Below are experts of layer 6 (counted from 0) of a mixture-of-experts language model. Rows are named router (the router's row for the expert), up (a neuron's input weights, with its number), down (a neuron's output weights, with its number) and show model dimensions 0-127. Each number is 500 + 40 x the weight over its row's rms, rounded and kept within 0 to 999. Numbers have three digits each.
After each expert's rows: "comes before" lists some tokens at least twice as common just after its tokens as in all text; "mostly gets" lists some tokens that are sent to it at least half of the time. This comes from a sample of Wikipedia text that the model never trained on. Tokens count by the router's weight.

# expert 22
router:442555437472509542555503468481522495487521428476578438526550473533546567473515459518516525555504458446491453541533430515509535550481509488463550501505514447468454528512494507573556541535586425479567556450430549491509576503503481410478535484457529525444482537556486569500482444524469459442501498519458498437510513546445451483520504471472575511483507470441492462508555462496508435503483
up0:510404511463478488497464495603458491481527494496515431470502485528518552509484545541474513490451499540494485441466452541532538451488507566422490438529510451516464516473448502569467501547497470528495468524485547522449522553518448571525470522471489491479572515487458536551439473498583485581410521474552527491423451521547589490533570528485479518502524505584445506549547517549467464507535
down0:467501508467460527443459489505492543494503496494477396467547495472567480478495495459462485442467419462489588546465426592444513480475562506511527505562548472530487541500491525438507511500430535478531509476395472506510525481519547563508529544544504560426492517537494502492517544474550491546484592494533555423416448524499456569479525507523481495473515513544488565483493528426528474500560
comes before: ".", "\n", ",", "ia", "ian", " and"
mostly gets: " New York", " Washington", " Indian", " China", "ong Kong", " Mexico"

# expert 28
router:512481440468525488569493507448475473523476534496520579394509541566497549423469532480429496440491470497505513464522505460554465467481586561493544514575445505481489500557529472473511533485479558450477523519504415440515480525496501508493496461533416555522511507497559435564508566476478570458539470481488479535447496468577480515549509544488459489489505557444556458524506545466456419460529
up0:458529496482494481507477503430518462544468540575515467471459493446489480474521456459485547436476530548458539559467432437524465420492440561525562442555505437514458455467511543544479466505519498543514515491469459541479493515446559517560531510470546512447422530481493547487507498393558459501569468464515550499568592531493435471538534455497482520510480490515566522498417515467552502456494
down0:499439464479447476522515517466550530552533512515478524503470501470499549482579456534457514538496472594518409544520428505492474486534568490485478389521557512539549443458467423526493450491517522463443471526530472535472565499547579470489540476440519460461495522478475582519482421529499500479449460488483539515489520472497451499524559513540545516519496522597523541540453540425511453486567
comes before: ":", ": ", "\n", "2", "=", " by:"
mostly gets: "==See also==", "°N ", "- Coordinates: ", "- •", "|---|---|---|---|", "| Total"

# expert 48
router:536512439561460509458504497549507461582543493539515559541479472498418430439494536431478502458556540543497459589458492471495480472522506511515432471538416490520578533521510520502553426445511471436525490432490529518530520514503536558466496497485429522484532537510534435527562485551411479460471503461445464517514480486459541551560461482526453484531565439480497490495457579518533466486508
up0:448486508545551528537497502477466525454528538485431514493512416574537454482568527529469468495506500525583474490500553518507502518466569556449459499479507390465464501529495482572559506455512502465561543481443591544493478499559494471492545573511503551488491518498394539468521523454460547549455512526453551500511458508528511470591510543502522522486480483430498477455564453518476480557429
down0:445457544605402532463489466539436537500488516513480500469474496430478518489481458516568524512492493463543541465552542440512495515577482472542498550545453517523473569524463456432517535551554476503458501473490508471544485577546542443484443454543529597514503481509501463476529482510517499420507463489501458530513510569489455470460524494511469506400523540413554517575496466569512490525506
comes before: "| ", "|", "-", "- ", "|  |", "2"
mostly gets: "| Total", "    -", "- Binomial", "| ", "|  |", "|"

# expert 42
router:461545467544487457477475511470443528550423507508521567474520510537421543497407502508505540460476443558473530433453527457559471529535457485493453523548475466448493525547513578431438547507483484581529517587450506448531449559503538513514488485485452544564525529497471445503495514535472525487553457503449516533566470505564427457544509484487458543492526540512574448500469521480526464482568
up17:526453513424483472575508502491518478430549484485538490451538460542475511509499477499433498497555449538495488457529540485514410539499513536425487515495512481519488483528446452473510518526537501480561521529421533474519492534556564494500492490481610458500516535524575520521413435552453475429562511572545545501478545521486513456519486532509417503500479463423471535512394498540464580501536
down17:464504489476573513495512511588473461502506551455447474521609478519507433514436539473572574469463469467538470516439515501514503499562526529477519539546484524458422491544476490515564460498481457497482474456536555501480545479515503474506501462537537618498488504479520448429532431501534478409491471505452527472427493444455466510454556483431474503502556456536550428481550508543497479516450
comes before: "\n", "1", "2", "\n\n", "==", ":"
mostly gets: "==", "In ", "- ", " ==", "==See also==", "- \""

# expert 63
router:506562451516522534449476561472512556448506427456499486427547469488486550518532531482562546438502467462489562441446559473536480437470455502456473477482512524514456532537537522468491470514514529546488584512449500462543471526502541546513497491498471498492502560467418517438548445546513500527559563522440523554485499461553506450513490550565454518468459496476527582427486543465505473423594
up0:487482467533516469492532505516461421490510444504592488463566425511489478453457487516480495468455547465433485502469457502496591537450548458466519502469502569533519434504544528521473506461506488495418437452481458501472539557462501479458604552551587488467426450409561446515457542515481511470519541548551569495494531508516518509489489575435519451478518519573523493535479489504496519476491
down0:480489486479484558550482484505519493457475497509540438477541498528495533491552492530598453482476463463476463495495439449453540490469516394510545509535410526488596493456542518502445416519433504548519423491459474463429503541499457468499484557536554535446505546500475470581512532555540524533474536535462499562450544478511473526524530494429580553461526539510547487492476443517456501506426
comes before: "The", "| ", "==", "===", "|", "In "
mostly gets: "\n\n", "==See also==", "=", "| Preceded by", "- Born:", " | Succeeded by"

# expert 9
router:487498518561560557548501486417492469534478470468465572482511517456526511505507536486492444548487495493561493453549454513539498433478422502529554524475569491463437443494463433523513556506530515584474488560510493533503446507549448460466498492467476425505482498621503470552504499480526519522491534550454449397484490524553491536501413422512504499439522552438471540539512541468539516482471
up0:503579512521519520545520554541433412444543478454533486521545454534507525467474524458521538542519446583510526531574476520506469459534578485523544536496415405526538475505511552548436502499434461550469492480462537523500536480519516574460430514522547520557496509563449471542494455568492478432482444525468462537459456524520556466559539481478513529462509532487534550523457516501438482485553
down0:505482467495597482464564438520439471551467546477433458473515524526560562494495506505528475521565432481511565484509457571450463497459567477472519503509467442510479534582447588528487417391532566501507555558522454486456528500538498498497484427481471475450518526499497483489581490524467559512525533461449520538489472483520514491491486491463492454506442452429500463498521522472491576522436
comes before: " and", "==", " of", ".", " of the", " =="
mostly gets: "ations", "ions", "itions", "ruction", "ences", "ology"